Experts of a small language model: vocabulary 8192, 64 clamped SwiGLU neurons an expert.
Below are experts of layer 7 (counted from 0) of a mixture-of-experts language model. Rows are named router (the router's row for the expert), down (a neuron's output weights, with its number) and show model dimensions 0-223. Each number is 128 + 24 x the weight over its row's rms, rounded and kept within 0 to 255. Numbers have three digits each.
Before each expert's rows: a language model's description of what the expert responds to; "raises" lists some tokens whose logits its average output raises strongly, later layers aside. This comes from a sample of Wikipedia text that the model never trained on.

# expert 19
Description: Scientific word-internal pieces
raises: "an", "-", "el", "ar", "pos", "e"
router:151137153097117128122143164123123134146147090121106111138058125108166163131118106131083109180120097117087136155095130140155129137102128122127104091130145095140099126134116145092105149119147165128099089127096115075150119150109133129079154117091118145147128133155118152129125135123131110151155111101136098133129106109085170127113146107115131177125126134142124106125122157140181099074154099082138116160072144103155152126129130145109148131121109135094079102125104086094144137138098111096128144171168158170117130124165089092144155137151120112148137137136103137104171119112129156128145129162107164108142123141098127081110141192093139159121129142136122101156119117108135165099114
down0:131160146068154150076140108113095130152138089136156147125153118153168127133152115132112174106136154120134141126131123145092136122110127104154121156137106161145094157126098054132163149148110084092104185108103139138156139133120104110096138096118123121150149160102123153126138124097111130154147155130126073107137125111135103122102119101107137153127076183084113126123151171141139103105122145137155138132138116175116126135122128075130172148093121113115154178139134135126114179132145139132149117128115103085132140140135152125123087109153104086170129124121167154177094147154090115125129131112152110124141170096114183114139155136132134110104098091139121164110145147101113108128148
down1:110126122104104137112132102100119129113130167143127127090147168125161141118111111148102150171137119118163124132068145127162117085160086136110136113152141104152119141164122088119125107109135119120107123122123183124155158127105160140155160094109132107142152184153122148154164107099155143125167116150102122143111135169148147099151111114124150143120080142124128102107057104090144161135105112156101140126084136139093133171127130134087093131115098139117171099098161127146118083125111119098130108127111164126161129131122132188128118107150090147119073125166123142139120147137133137162195120143086117129130134117155157140118118132179166162170114166124107113131150114119116103145122
down2:121122131117157148122101122144119140118137117110129159086077124123108128068121126135126151109084102107092113130116122179128099142112147149165132167121109127111122166151122104117120151103137131100169125138123112115096106110100127150122128085128082115118118133115112125115164192093162094134126126070119158107150142139123149144106184113137122172129155134131120104141162128096114138123112097125162195142143152143116094150144142115134116119081150127133153125111130168098120127089081108132096148155118115125163151119126128122084081156132096136107136083130092131098144144117075120123098135108137120128122170165097163150118129092116122112086130079115088110086124169104126146093159
down3:129114127144108149099109191099122150144146086126085132169140129115136106105117126110121146143133125137118122159132147104119172096131136129117135148127105100110125117114122123137158126177122126122144092085112113131108111160129163102081181130125163126132119121122104139115157126137138118138092137147124119109105126132117109150111125087117155141144190146132127153097091128105126118150090139117143123114128149166092102107138129147100166095152123157102155140095095127127060098119126150061174078166120135101127159134114114135159150141110127156112118154159128186139145094146152173119122147144170117100154132142144144137180151145105079172091096124106156091101148151168135133130170
down4:117157159157132136110122136123108108130132121130093122098112111169097122130149141113106137135120103122124078140120151171178105118125155085125129122159127127128118149138129062175144121129148168141147165120119122152124163100143135066109129102104097162134132095130098116129101123115169152160083162161131095109095127126070105148144105151110134151129168141110138137157137115107094116112076109095099111156097162100126122139129124154120120134159095120122134129117142088116098143168124136109118104122125153136145149128197073126150173122146125148101121103120087119121147103160165159155109143116116119112151090160100111127140122082133105121176158144124138136124150146181177165137139
down5:134117128102131136181139138126127143130158121152138125156121124145102115098089116159094125140101149155182152110138149132095131086134090119126133132115102076103169126121098128110090081156152110076108105122111170137120141134130084143118074135134170144134117141157123158130158073114152142125136081104145197137159092121099130131126099128117125114107151171172156153134121159144167111140112147115086092121086113158141124113114137126127154124124106155111111116137146121106064097134102147158137114164150120092145118153103120112135128136117103080160098114108154129121153135139189122120167128134162116128126084144129135093129098137108108159094125142163160116092121097147137130131159
down6:139117155146144174125134140133136116137109131124114146111113157137114129089132119138147111142111109152116132093134111146114104150121129161163106113065134166092135098113137091140121086112114170128137124105110165112109130092107118111074109122166135148138155134075146149134119110110102135111129155139126105151157169161104112120101127120156087116105155132126137113155175117106121096158110124111124159074115144132141158086128143157164092107105125132126071163161194129075197143112138096121154150118167135126117086149097119137141152086157116154134108074158127141093178083142138122116101146137111133108119129144103111134120129108120108087156118107166088119154125138096143110126131
down7:136101113158113146107120131128106138193127113134142120134135103163153114146142120120122145130128158136080107093120159108170139094134090123123117118123119083125118148119146100109129189127135109175182116101103096155139132116119132143118174145099115154117152158121107174133173109131107124122109126149160108116147154125135120119118173128122115156134104148150093139122127125114150178134087106102102092148157138146123111165159130138100056086117130123146141145133141106113150085103083178124096121165127080137123121123114191127161114156130145119110110147164095153125145158197092117149105138125133121154130132140119121115171148109121157127145137146079093067130125127124130092124130
down8:088122154132119079167113105126114142099124122100149157094130158131130126204089119145121165222135124167142092131145135129164117106062138121090111150162166139183111151122138115113131151107109132154144142130137108096168126114125140153141110123104130118167119135124092148110094113124118145138113152168161090108141140118106161104098146113135123138138128138113155130151125144113125084115125123123115161119092153074126106124114105122138142132110097154136121109114161138103174141089124096116114139152082119138145169133122179109188124103139141159109114140125107105081132130114084119119144128131130124126129113109124182104100148063128110125123136146136101120117128126161102120144092
down9:112112094107118146121136123167131138123101094096137081100091108136115130145097123135139114111163128160110147109136123116149096140144158134135086140122176113163162155148126119130122146099107118120105139186142124155101108133131086125147095111176104120085109151128169108111138128181091128118112133173123116172114116147107130138120128125090149116126092119083105111165111150117099104150132154159146125107175126138157157139138084138166139095150140102121195181111116065132144149104145108144122114164108093156121133123085128131139109157106106156129144146133155131115141156110131143146129158089088146127157125097140117080123105106111131131110122169067143167127081115157133128114145
down10:121128099114126139118125146092166103111177129117134150138162071150116139139141100140126108204143140112146121111109091129089118110181115173072150145144100119147178124076155134119129129153158126153118155168122122075136127114141121135167155103111108132142109104146155122128114123078096127152142098160088104122140104161120155164171106140151144087159120111110118131114142120148162103129134151147131141157145121108089125078107120123110145147145125168118149151131116136082166103070085168121117152134116112159119140165133134127150129134141138143115067123125127161129133095118134128142127123107101113143145145143115129191119100145094151093131127080111123149133112102171133107146129
down11:128110116146123122111152127122118143124116151102138114144160136133095172141122137100129100149142168144085097095084113171110133135120134083077145116143123143138094129113136136113157142096133077104169133118137117126140120156137147096131073109098121110130121133091107094123088163145129145168116162115122129154161141137092098094151151146102082143156130103088150113163097140115075085112105132108107073105133102163101134107108089137128172118127146112120104133159109142113151085143083107139115127098136105128146131121133088120122086120065138130149104099103114137136096150158123087135118145144135141122095128123145139156095108114107105124095164137112151052131108136078108149117118
down12:138179121136153142120133156116120128149138132103140146157074119150116128088124154157133158070120127124127122152112106167143091094130117095074114129147123116118151164141138128142145120134089100123173122153107097177149126111134155118116112145156161160114101166131124117099118130135142134135118132126117171159128095142117136152140121114147125147102155076125159138111171106088144166110115174102089134113110099122176121131127096156097116149127164173116085163111127153120122094167134110098140137063099163126136120140179128129145128124099138162110135139139103090123123117104163110144171134109164144126080126137115133156138119158172126149111140111161155129149182082151158108116166
down13:140148104185118120153115122082099159160149166186078159116116150110124133122136146162125165097177123092117133106134141093120146175134110119151172136144168140149112106148113115129138117111066123101133146115093127155100109052118158156127117133140138100117122107158150133109135151113107175142114107101112090103153122128174138118136138137126129086106110152072139105120145112135107140120134095119105118169150105123122163109129127103125082102141106128136125134097113134145130101135183135115087150090107097126116104181110168128138098129139158104117123106118119121100143097148102147164144148115120140101118139096113133163092112135169136114108160162108159114110144140138122092166153
down14:159143116093119143102150147128132113099146118107153138082146132125153154143160159120130143137127124163146144115145122124161091125096113124100127118160087137110114135143106160135099149133126127150133130135164154137128144141143150153152127094131106124118115150111134143126136128137085127139112123131115126131150135157121129143128152107148133122114206107121128169108088143152130120151119106091145125096158129099152068069158113111131161134157145091167143152106107130199133078143096163117112148082137129131126191127088143086144141109122134097109129127113192135117103119135112071186098105143169116128138127105115136173126160080054121145086126108127102121122119117155148144140158
down15:144143169148157128120171167144125163113108155089159173118138157139173119163121125145136124177125123171125140184160147138137109139112140166164142093152150145125140105105140109110113149158132057151108106122136163090098114120135102113115135132122154118139108122145125148139097144121110116128130140113155148114178129122142174119146176148137127138118153081113136128119123140150094104130156091141191118113147131125125131132171127152113142124114128122159150123080139081102098155136104096105097130127062137183143152108162103138136154138149091111129075106105099140102102121115105145164144112143137102112129143155113119129153121129107146128087099139131144139169080147099112136154178
down16:136133150094160165096105128104190131125100154133138134136153126141122135107122171121123138141085095100121139091166103079123142104117149117174117109150134115129118138121147062116131158107136143137120151124111123126145098115088177141178067118132088096087129143158147148151143132128177108101163099128110115141152150100160147132160132130109130106146125112154101191132131121156129144186177110171160114114133186148100127144120120124125126112118104117112134146088094121134127109145138121121156085151091126149102149135100082110150094124150159127167096103106116141132139105121132134096119134090090105152146139149131094111119141141143168120129152155150165100121169131093103125130129
down17:102183125127106114135120128108150120162197146139117155128108081158122108150108072129109140074145098124128149141127127140127138140109092156130124100121147159175132149153142122149150167130129092110092114116124188124093142158127135172120112157110097122141111142115125133122127155134164150093165085129141167098099144124070173118125118118132146101161147085108111081142155104128144136115116081111128139137135136164173127134048142114146105130120149101141130105134154116147126143137147106127099157084106114124107130125102135114063115123147145103124125124167122131169142147149153099114122086122102096158132146104156101120111115112114136113174093113138147100120150153138141128173115
down18:118116121080100140142130118136187122140096139179117144127159115119114096122085172129129087087138151133157106088158143103095065103121156125161110158152120148145086154095132128141157130093131106173084143114107116127107147113164104133158146101171159115135138126175145160131125136144108107107096125132127127130151139129144146190100082144135134115150139135170119127134146186077127141118136110179115139132116118134099182120145086090101141154180126130159141112124134130124165106169126151130126101134103167118149161127122115135143098109112116147110122159123127162142112159141112137101101144121103142164097161118140120126142118166150110143091101136143166135136150129107162147124167
down19:090116121110107148083161085104141146162149107117125139155105103110100089127135115136140140101164134099132138154134173171133151136117152173089136126149099157107079121131135160099149146137112125160114134134134112129161158113131134137163121143113153184131116103138125092104098123174087108113137134144094133112129162121084126157110061093072130143118144151151131139134134149098167094096120100139133110129103138131139131122119159121114141166134158202111146106108102107180103169126138120070143154179149144167114160151133096105134097173132118106106133114150146153146141108092127136126156110142134088144146136076098134120134153130111166138132140123164122145110118145140104126112134

# expert 40
Description: Articles and determiners
raises: " ", " same", " first", " latter"
router:102122086094111150126170160157121122136147100092115141144114107138145167180123149131154100132151115123076157112141114094116148141091123084134138175092111114096078118155084130116109164153144165132124172130147126097110112171155130143103139115120170122134143157143113116103113168101163156172152137170131147137108084118135127123139152137105121171094137097138093119182123164167142106118157142093117103097117129124120156137113157123125124122104094113126098120087123136070108138099125105100118109112143134170152098147154080121148123121124139122141107134152103104084124086138159127105161114124123158111134085072128159132140149143106128122162152143182136139138123122137138158118135
down0:118133111161103135102113137121100143122089126122098089117143113110105123095113138101153125225097116126132136101199132129141152129154124146099118072131123119130119140103120106134146131127057151116127111112106167115159113097164125107130152151144130092110112146140164139139124101161152087098111184126134114132122139159113154118121125093154110108127147086178144121118112126108152102120179094107137152129139110117136195140144123158117140113101128142133109115117100154176127117120121151118156127161146135100112103125086132132134129119094135173130122152133135179141132119160195141127160154138096100114138137145142121115068095149124092112143111147094144167150135142138096130121156
down1:119081122110108108071145118112098153110113110122145169114125158109116178135116082148127096122189119154134103140137109091144151114144140124165155135126124080155154130131126162141112113147149101116113100121090149135094100113103115115151152148115166091081149132130119095104124166119161145148126148107099158158129114125107153153126138068096099141171049134105126176100140099087169104123124133124147130112100117108129095119134134143130121110120105111153152141122164103112160149103170143104123136118113117159158140132100152144141121131099106159080092142129090076088132140085104121150134151085142153135135124118145130160110072121137122126123090095123087108135110124123132127117128
down2:115163125121134154136142145134156162094144131145120151157148131149098135162145132099130139146142157152125143136170135093137165116139166145096112136101136181118153110132153145102150135165122117160131135126118136126073113133114096099132121136159118180106084088133124151118102073157110085138139115126148085118114116115098144166135157129096102151121106120114099145165115140153140103115135126164108096165164125149140120099131140116116120119062116126095083117157147094113105118107178120082121139179122141087130132178124130085144113152123158102147136149112145126103122145155067114175112152135144158109111104098143168133123127105120141139123170076150121141120114088100115152163162
down3:118118142133127119113142126141141135091128123116146118112146108150144109132189133155144148119133149126140109135071124101173165096129124121108135100076086110150133108126107140152131103154140128133157123167180126114109097102108136108151147125131107170146159131127138128172183171102104136134152126102099118097097156138145145095137126055134129160161123113125127168133100143105130134129139117170105134111118122119126183132117144132149127129098197117126129111117119108126161152132136164137153137125120128121099105086120092155144091149135153134150159093108151123137156149153101132072113141079131181132135062120129137179146122176108104173104089117101119120131117123076157117108146
down4:132123135156115111087150083144149147154090094142120160154115135139092107161129144104113143065100143069119093090115143107136118142127129137069151145145112107128093089139126163112136158108137079097109144105132122148142176106127117099106102110171084169098141096145142088103123135108123106102125116118115119122168134112143134136128118164159147143148158208081131110137134137119159104113152107127125127134168125142094087099096106128102156137116096119133128104099163104115122106160135123134156149145110110164113130149113139156132094156108167123147145092114108124157159139100144111124113183142152134158067159091113135116141102127098161139128116157123163134155141114125124110121134
down5:108147125107153130123140112129112163095176175163141133147109131135113142115091134117173137121145091132122145129121143142106138146154113084135157144133138115147134161110105145073166126143077168126132100097114090111097134135108103142089097118114161141152105154118126086122114138143125102177104102125115134081103114107127150122113143141110136128107111075112136142156177131155139108136119145147124134123178102127105129120086139116128111127124074171096121135148101183089068147112139065148101110101127141147170138164132115143096139088156111098106108116083137140164121114137114103136115132167167096150151124172110144114168103099154129120136135108136139099184119098119138149145133
down6:125131159115147123099131144129077075154121117133106126147126116126093100122098118140140107113110154134132149147142145110109143127146174128062143109098114134133108103067129082106143086149118160110141140155148140125161090128133124090085118131126079150099122145138126103158141102141121114103131120106077088135119135133118138087112087148088134118140110102099135114169097106149107076132097154106133063092153148107193114143114104124110111114126110127124138132115128110147124100112107102140132136101147118127125158161126149107112114136154146124148149123166151137160156143125096111123168091116085120154082170137133108108157146159127140131087061132114077123132156095123140081134147
down7:138145121158109145095118129105122091072152133126107138135131112162155145110107121159168155083131145130149086169122104138143148128114087070151116103134114108144113087128104193177149124114141134156106127111146132142138125120106151158148167146109113112141143175115160131113090150128164132104139151141120129092105166207140097156128111127171138116171117132145152132158162124117129155111146124114141143122110123127132190130129133115098153075114118141116180158119100138129142098128117166124168122117152133081120141135126151119138107155121109130118135114079153101090158154136111119140123130094165158079164121117133131139096121148117133118110068176127126146117124153145126151080123
down8:152164134118153131102100154111144110084102166112119127097085143114102145142152132096110126127191147161141164139140130111181126067079147169161096151129112147124102121105121137110140108122089140118138124114138111134126080121105132088121104118138161092104114087151138140161140124130134127143076139135121136136105132140125117077111114102055125098105099135141123124128143147105145156112088138129163116159116129160118153143110164105106152113119139130073129055166106164127140132144120146117107100127108091132095082122119138155171133121123120141150120112110124147123130139154121139148143153158115120141148134131156108121156153124153133149129138181163193131115107145068109166145118
down9:131110146132120112162104093084101152115147080150137140124185136198111111153151135134127155149147107088133098101120140091151156088121157096136139158143153105121114131129155128121130140149115110157107125110118140126128136088147163131124129168129092133150098141126089127104150112146122101153123126131128155174155124132141098134160129078151086131126084152139148167086127130120095099125134110143117153154112127095109149115103151111133142101112097188086116103128114087111092071076170163134123130119110162126160114132124085135105132123108116140148119160149118128124105192161114140130112138131088124140136144111157156121168105145136160076151190135130146127131128107133162140144102
down10:107160129128154121157132135131117139150116155106126125189145144162099179071128143135184119092130096202142082139120153058117149110152100130149116102157172097117113130095105080128126159107106126115098147150129143082131123108150156143109123150096092162111149149123118121133078113116140142123131121145146111114135109140096152148111125087154115130156133119125108117104103137128130109123187151103099133145163135161172131147126116099129143125157120083049136094149158106132141136126168125115132116183130106106130155162113133099122096122116142121164121101144136107150122104165148118097144160106141150129142149128109134124141116149152153098095148101154113158130145127148116104141154
down11:121108151091153149141136087086145133101158165125125116123159121159108134114121126195122095108121116126120104139165133149159131133123156112114142100124166115119145155128086092138155146115107184120170116141143165124120090124165166115147115124138095143087146136093104146107143132083161149109134143146108140126142109127130132181181149142143136159111092151123143120114157144167089121156117125130113083085149154158102083104141065148109130123111134132109132161108150180120094164139126142126116122144097115115173170127132152108148158132167104112160119101115173148140147130128142128116097131090144073148149116144116132129157178146139171147134137117101118099139127159124161159122097
down12:083087122123096100155091160110127154120142134161137152149065148151145137125158133139114158132105123099116093118121160116158118110081157092111132137118129169127092104147114169121128109141131105134138127121132143136109137146134132121147132120132133118089118132099166119127120100141138111107104113110142127113153090134162164174107147150164143099128103117124150114144130147167116149200138115093119118155164116128151162140134075122117118098132120195080102085155137137077127087110120155095100117175115105093158124130172118114149129143111161155138123138127141139158137132129153078092110114175132140111114153093131164133111119114108119149117134165093109191119158114160083150125131
down13:127148142133106101112133122132106120150128129070103127133147110098134151118113116068083143148114066095149152161106165127155111126081106188163144117106111188124129183141081115150110113125122154161110113138119092109109152128119127129110122120160150137098098085099133091124111103156100158165159096165124157106120124144118120165079108124099137128140124133123113105077108096177149107108169131165157141143156139123145122141121097106133074128132099134139144136160145120135119154129144087098132135113150121114122127170115135120163140094146107132115134163131139170099089127128121148140179107125122095116137098095162108137169087109099150150120141159098118105129155132101130136134137
down14:141078104149143150135155156142174172133127135124117098145088121099105103117110124153146132147109127131155129148087152122128136090165107148084162177172114174088120148143156098104103121133138093130133104135127141127115112122134126107131116121112138139088162159102178120167161151125057082103137120113144104138137102151104157148135095127118094105106133124052102137118163156119144091149095117120128110155136121143135162114108128121124139145185152172114121091126181178184160133154139098129124150155168109139143093116157137133140097136154116122120107162125148139146147105156150140155153126125141090131133117131130152097105127107110145120132146138165135159115169118109141117091134
down15:134122149104080107157143148138093159111143159099093187126102104129142103130124112140098128101203131171121104101133129125150117084119179083158094149112103135132103137128143115111105158140158108154125177137116140140132110164109125139094167096128132092143171123104140124117121112101126107140117146135094129101119119140169113126170090139113154141116070100148131082218151122138140116137165140105116110122119111145114088134123098089134123115052093115117143128138131105145113107111125128101106108121138113148108134177123093175115126122134168103139113111142154119153146140133138141119138121117111142157136107108128126104120104147125134112139128110167090168093116113080108136159118
down16:092101121122095145161127154164125114116098085155112105118118115113135134088115137127136126108138124100129134095122158109143105116102145175116151139129135180129118117118101145116115132154143122101142119128135110118100160144159117114138093121159208060084164119147151134110160099137153150132116149120120115113152122142093136133158144171143146094130084177132123110084137142138112130144103145090133094118149076120147151104131115117119112151155123150101143104142127141138186102158113177100158106113184140101144112106078124113109142180158134157087138121121124142119093120096131113145127072111108102099154143104125134131110159169086127132145132141133098144103151113132156125183095
down17:163159138083100143116103085135119126124130141117109126150160119125137135129124148113142157147187114152157098105123134125134142110138142167088095096137150174118110104117152109108140136112164125092124164123169135179084093145145144146136144136101128099103167092158142087129123114164105142159092116133097073110114113105104149142120148071131132174125060069158103133137092146128139108141132130184153097128116127135128117140140105149116097095137090118128124101127112148142162174117130141153083144146146135133147112124148087107139139085107138132150107145146112133154100127144131101109105146160101176140154146105139115142159120116068129164118083145130140125115145137110104117169131
down18:140110118086153142144149144147104126130124115136130112141172089147134111120107135103164076111156089163079109103130109137088136126122139105126115128122145099109115123127155096132111132115103168119130188159102102141128072135138120139104096127163130128156110128116125105143109143152094150148166109091103105104118127133144093070164164107120131142077065124140108077121107137129114087154125120137143063115134157149117075141120140133134145112111120168132129134129108121167110088114105147173102146103117141153113137145151090119108150111120165134161122133124180150149145154133120120117097150160086112094109143117148131144169127108129116108118158104134134149102119118051141118174133
down19:137095130144124128133094090092133141098147107140167148132159149092121118115138128103141120127188159108113127127139104125115125146154100106140118097143172071102142151173153173091150150094157102126106098110093124170143152075162089138148108141129104132140141111108136120118124136117125128114129166104139092130109110133161095092123104153137126139121096157153141067071125133171132102118121130135112100114091167131142163123128065125124092156119134089121096072133121121109104146158108099126134122098107096163088130167123136144163108129119122140113140112107154134124144106123111128137097125153140115144088121126098085124171104071153132133113185150110106139161135150134154109139143

# expert 41
Description: Place-name openers
raises: " ", "s", " S", "-", " man", " W"
router:159108101098118154126124124145073143131163104130151152152114117130127163131127134132110145150087123150087151122120119080149160151128119134140129160119099052135082124166109100148102134116146175135103150135113108091148138201111135147123138148106132144162135114154098120128118163133129129190138133147130158141165088120108131115167118137112089170125139114156119148137142140140141126105176139089143129130107107117127123122130160130135142138133134068144118106090169148097126169099144116110140141142144129155143112158152092100140123127120164139157119123163103098120115104135148135107105115123147155113136087150116174122158126140139146129194104117164123158127109126187089150071166
down0:115140152099151116117174084107174140131153107114112155075130108134122168076103114129159134129147198140139119067159099142104131139122148129148116149128108136121118137156134131110145135138126129142132137117160111112085098134155148134148104114105125140160139089110099115122117128147182123122133117103125168167120133152172147167124154163191098149102118158089138125133143129140125146093146114127117117113126120129140053127110143137147158113130116148146098151166158105141106103149107111144126125158140117097138134080137142131095170105145138164122150106135151101148072147145103134098134158138141128089103152145113159155122090098076146149126114161127135122186118134116120159155181
down1:109122103170110132118116125094138121082116121115131121129096137088192094162122121115137104133101175126123164138146104147125108145124088081188122144111097131121120130114104150146123121106111145081150152154176125153149150126145134150143111119147130089134144134126136159133153096084141122157116131117114172159121172153191163174097130138201112105126128135123136139113162134144126139140102132134165081100099132107099116098112146119125136100101109164097143141122108154151154090161152133138132104154172116144139142133109144154131107133090118133134139118104100132133110131158160079137171162120141120092141109097128114146125159104094134121082130122162146179106162155113117150163093
down2:146151141110124113104090140105079100163106135122096098110124113151133138109115113150116144111115097163149113109069074105152115118136138148134134133133113086098114128108119122133113109092126170084127154120133161178172107121150125178118149132109110141126146127116117138171151096131167210093081072123124150128116137127160108120129132121109181119117145117132089129164141157107118182122147151115102135154138110095129098160124091152114113136112129130124145152091133111139139133117108089129114099146148130154151095131140150105094134128081081143106148169193166161120154123094106108105142150139123158143128113153120139096156144110140151105132114129177090118153152134132125144143123
down3:108135104143161118132106112103168120142111115119082152161104098127133101163085135130141129129133133140131116097096173116124142156105140100107151145131120175135147084125123099112108120082131114132128131151170142146132138117114112087104138126125143119140092104096094124124051154114096099155091164153122155095091106058111146159100119124167120096174074143113138127166095120108122120147145114161122117131164128136133155137129115112164108142127119085113159142115123113117170138069175087110157160159121119106149112141167149121173106090162130185143158136098135134150121092123134126106094158104126138135120142146117121101154111148144119102118079111127129129133143115121091118153119
down4:124195111132137065159184136138122114144116185124079150112180111123137142080141113107121116118137099116110134142105105152112131155117083147091101127145154154121143126133081106136135110142164120143135134120112121110133089083122124117130153121151161145130110107070109155133106129124099119135144135130109119155110132144180122102168138094114092096106122151143113120138106089133133090126123128084134146127163093116143106116107096124142134114114097127115108150165111103093104170143141161105167144101114131156158083134137127123118160127133116099128081134129091165149138143084080131132139133091142105165126153124119127191108138144144111111123083108156086165122114148129085126135162
down5:130133119118118135111115096116104118158098122110101135097131113122142168089123108092153107126164116092149166138149110116084148091160103129119145146121101169135175131160122077147102154109151099150114141154102125157101079123122144092151129140088168076096101128139126142146143127140144093111116123152120147106133152131142142103155124123117146131167116076118131125192117135130118089085117087131157127113121153134169135149168086099164070088105134133120178177146120149126144111123133123176129083170141141142136121145145090127119138095151136130105145117125136113118109123132112172153125141096145111146142148115132154073104109158120148108139091094123085148122137176145092118131120
down6:123135145111135105119148171132153115128111103134115151137070124150122150110163121157121154093113119096162142116111095118138129101082109169120199131149108107140092121148140089166135109167128109087145072129092134165141151111110128101142147089126125116108100150143075159128158133065162134100138080106115148104143146108113097157114134095106118082106135129136133131144157149121117124138120148129135156090170169132129136146121120095111087134137126116169189144121106103187122110157132134140106108158074157138141138106136138107107154149116138069118152089124118140087135148173175128122126150149106121111087135127125166110143116159118153120106126144131131134164126131109146111128130
down7:095097120191142158125074157090151138155132152137154157126147205115158119142076139145104126125117118134150139125148119151126109143126130111129078162166123110122115111139118160165107099130105116155163127091058124101167133120139128154114088126086160102108119106134157103121156102114125143117146106151139140123131112116137106142138131125118138161130130119120125145158143092140112191146083097150092101116091166166159148161163103111168075110120129127139128132117129130140117105096163160116110154150144156117160120068100131137171102120115151114124079130136107130100159156141131119110118150120122186103142111124104125133141147147133118106126088108123148149158120114089125147099123
down8:128123141137151098123118154109185147113118111084158201141116148142143134158160154156117095034146123140110109140106121136145148130155137128144124168117113137133119138135113139182098147127151122175118102121117133124107158162112130152126142143119151083096132113098156111105099122144138079115116133159116121171144094134147129182143106079127172128153085090130127147135137149116103096122137132163130149111077108160143092077143120157142099082128133107151099135118142122083072111079117143101099107131143123179145099107105117140118126155076147129123154107118142106124129117115133156127073109105137117132138109131139116118136119158107131108141125112099125125124114087123111099151142
down9:105148158104146152122123093116124140132139129105170146126141166120118132117191121156097144096091197093113126147102124132132126135139124155079117119141103122144089139099077159143091130127144142124118143151138120100110076117152147120108108103168148130135137131147089109158114155156147166149076145130115126123113096154105089153164145139094116133144110071129158143110138143120095120095147108164110113147087143144151154101115139127139183111171138132126120083105133105120166166145124130110154156129110176147066149078138103165178127154116142141176140116134091122127094127154116120108133123103113124118118079161124129143143127141147118137161125099137150158112105116154129142089126
down10:096135135142107136130131103163117099122098109159165078127170139147108097121104111164130129145145113112164104138146190104120120116133124117133143110091117168136105162125126093189122190114138105137114142136153129155164106112118120151126099142130097090167132142112144113139127137111123081085138153161121102125138134163087138119117139110175129067132126119135168125134117083131100133126143118144143103162127124118098205123150126109119116165107119159131194126129137118130122103171155130126158120145128146130100109081140141135137159144145185159127144123137185137129155131158146124142129105141132121112161179144141082169099108130174134112121109130111134134119125172109147168161115
down11:116135105147142123150132123129138083164112129120132124144110161147132134141170102142128133130119140105104096114137174105090133123131108049122122138134102155109129133124127139113132160147115093096134105098144188104146164133109099096125129160125118111151128133139108126152163124120144129117104108105123129125112137112115113121165119131108128166148126125163157141113152096112103148129133172154082122079195181157110098133155109148125144137135158145164159116118178148089151099128123128149115138110095102143154110144099114114099123132099110144112101124156161156126090163094111180115141137122127168112191117128143137099132072128131128129059109137094089121132129143168172185142103
down12:138142082142111154160097115104154072152104116115127107105110175126139144093107121105104126163099159103079123079122173107100124124130150109110108163105130122104112145125154100146166088135132151133133136144127139178128150136140117160125167142137102149125123120153106130087112149181160119085129122116124126167126155130123167135086178149138133146118111167125168120171134140128133121164113132085152116143128114127161143171141144102119119158143166146085102106185099143101120140141139108151128104119126091116145109135100137103145143079125138117124118128108136150140152137089104153166160140127136140108109162102166095103108154129155131123135150089112161129074154121166139088130075
down13:098101099122131124150138118152110116106133165110137104160134145103091112149153153132157178130131127106166086131090109122118146142135167132095145111087148153134117126149153143097097151139139119127109143156106147135118157137122127127101109097147083105152104097080118118148165111098140120110111143077103166090150125123124137146130138138106115109124114123053151183112147208116133106131125123124116093157194169168135140124112133111106134139100138107140153151100124145135094121111141105113104149158140131162112160092134112122133122132159118083139162151121172123186127135171137097096156148117104115118141145148131110093131149097120160101133169106151134174091124087132146144153135
down14:084132105116078106121101159121081145121137177103092130139115115153143112120120117127131129099148190118101134110116109195099111164117169148127143149106138104141116107156163166134175132139122167141093131129124125135103122125128140118148144142099087105128179125094120119184143112117111152137135114109109153098140134094143087119150148135133134178146135113137119145145137108089175129160121102140154107155113086139080106133137132143161137073134185109128167120152138113129100139093143111133152133131114065139136134131150114129151083106108121144079085138153126120137119140110122140151083141144088130130093149101079117181122098174159113107118142138128126092124119097143110123122130
down15:103148133115140180128133078158145151123158177119150079104148156140120109102122096149114157124138105131139119142110120149138087118102150097171145141126134153141083120107092126113130141113106144144123116119130117109108130153118155121126103137130135126144156120148136125133149071101085154124123062136104142105159116119113104143104113048128137128136088109112148118159140087168198095141086121115124141130078128147131127092104134100137154191149125151130163119139132132134164093141110116098100122137159098140127141146142121102118117120130097125115157116123096162122103061109124160149159105143115144152089161089134156130105129086137126101120146097099141142093124121123084156139169
down16:157094129128125143095092129116171117120120102157092132101150133096155138097081119147131136094133094139124131134127128144107098169138111104110131124166138073138076192100119142137120167138150063132151123156114130129142119129076107109140152090128126139173117098143119174139158130135131145123115099127148081120131125116123117098126134110124128139119144181126156153136085106148133118158141137142100156100122142158143135146132136141118155174155106159113146123125157105124134117146105092141166133121110202160139134130107164170143116134117153170134121156115077150103162173095150130060165168126124130109113111141137091116141170098103139104118130166168137111160150130143120131117127
down17:159113121112106117149120129155163136096120109093153115149122146125108155099135128115082117117175126096135132120126107165095145168111116115080158126119138106130134129161148073138158144102152146136147143123099135137169125115073096089116107116185120136147180134124138144136151106130086144133149070170127151085104128144131124174150141128126154175129174154136138130132092143106119104123146132171109133139133129130146140163154086138129166123100115130146082146152097077159155130141087145135105111173099124110167166130109113127126150131097144146104117128171131157142102121115133112157140114093122174126152122093158173156142142111137143103115133116123165058122118130138160099104123
down18:150124186127144123147081133123125160141171122127093103122149154112121156117161127127094115104147105131138142130109165137082146129129134132093126124142206161162147133137128161121138111133072097103142143120110132159101080106122137107128137108112124159151122150119158101161127153154122130089154160158128120091110101156099135104152169115131117109098104088113151148112094112139097100188151135132112117111115124151133136116144130156159124119153124139109098161137137132155144113134120103163104141141146127117121174144126154165130163122109157115142127119121097149153130166159123081148134107139129108106143180133192059121096145175113129138121100143094174144137139107103150120112187
down19:118133120150134148123115162113122094120111140133114151106140087145103102149103140094164104137131121157153114106131166085105086137160081125146139146147142157151130118146103146138160151134127126089145107108161131118170144104134134075104120104091168132123124075169116081156164138160132137114120126108146133101089112151118144121155140105118099104089169119112113097124115168080157110140131151138135136146069117129159119145146056125098076126107059124130092129139104115115108138111103125106098108136124142121120121159144082115125125124142137157097173112117095099157117110132169091161112123064134139121133156142142121121092121136117136144141146122100174125112119166105129123124081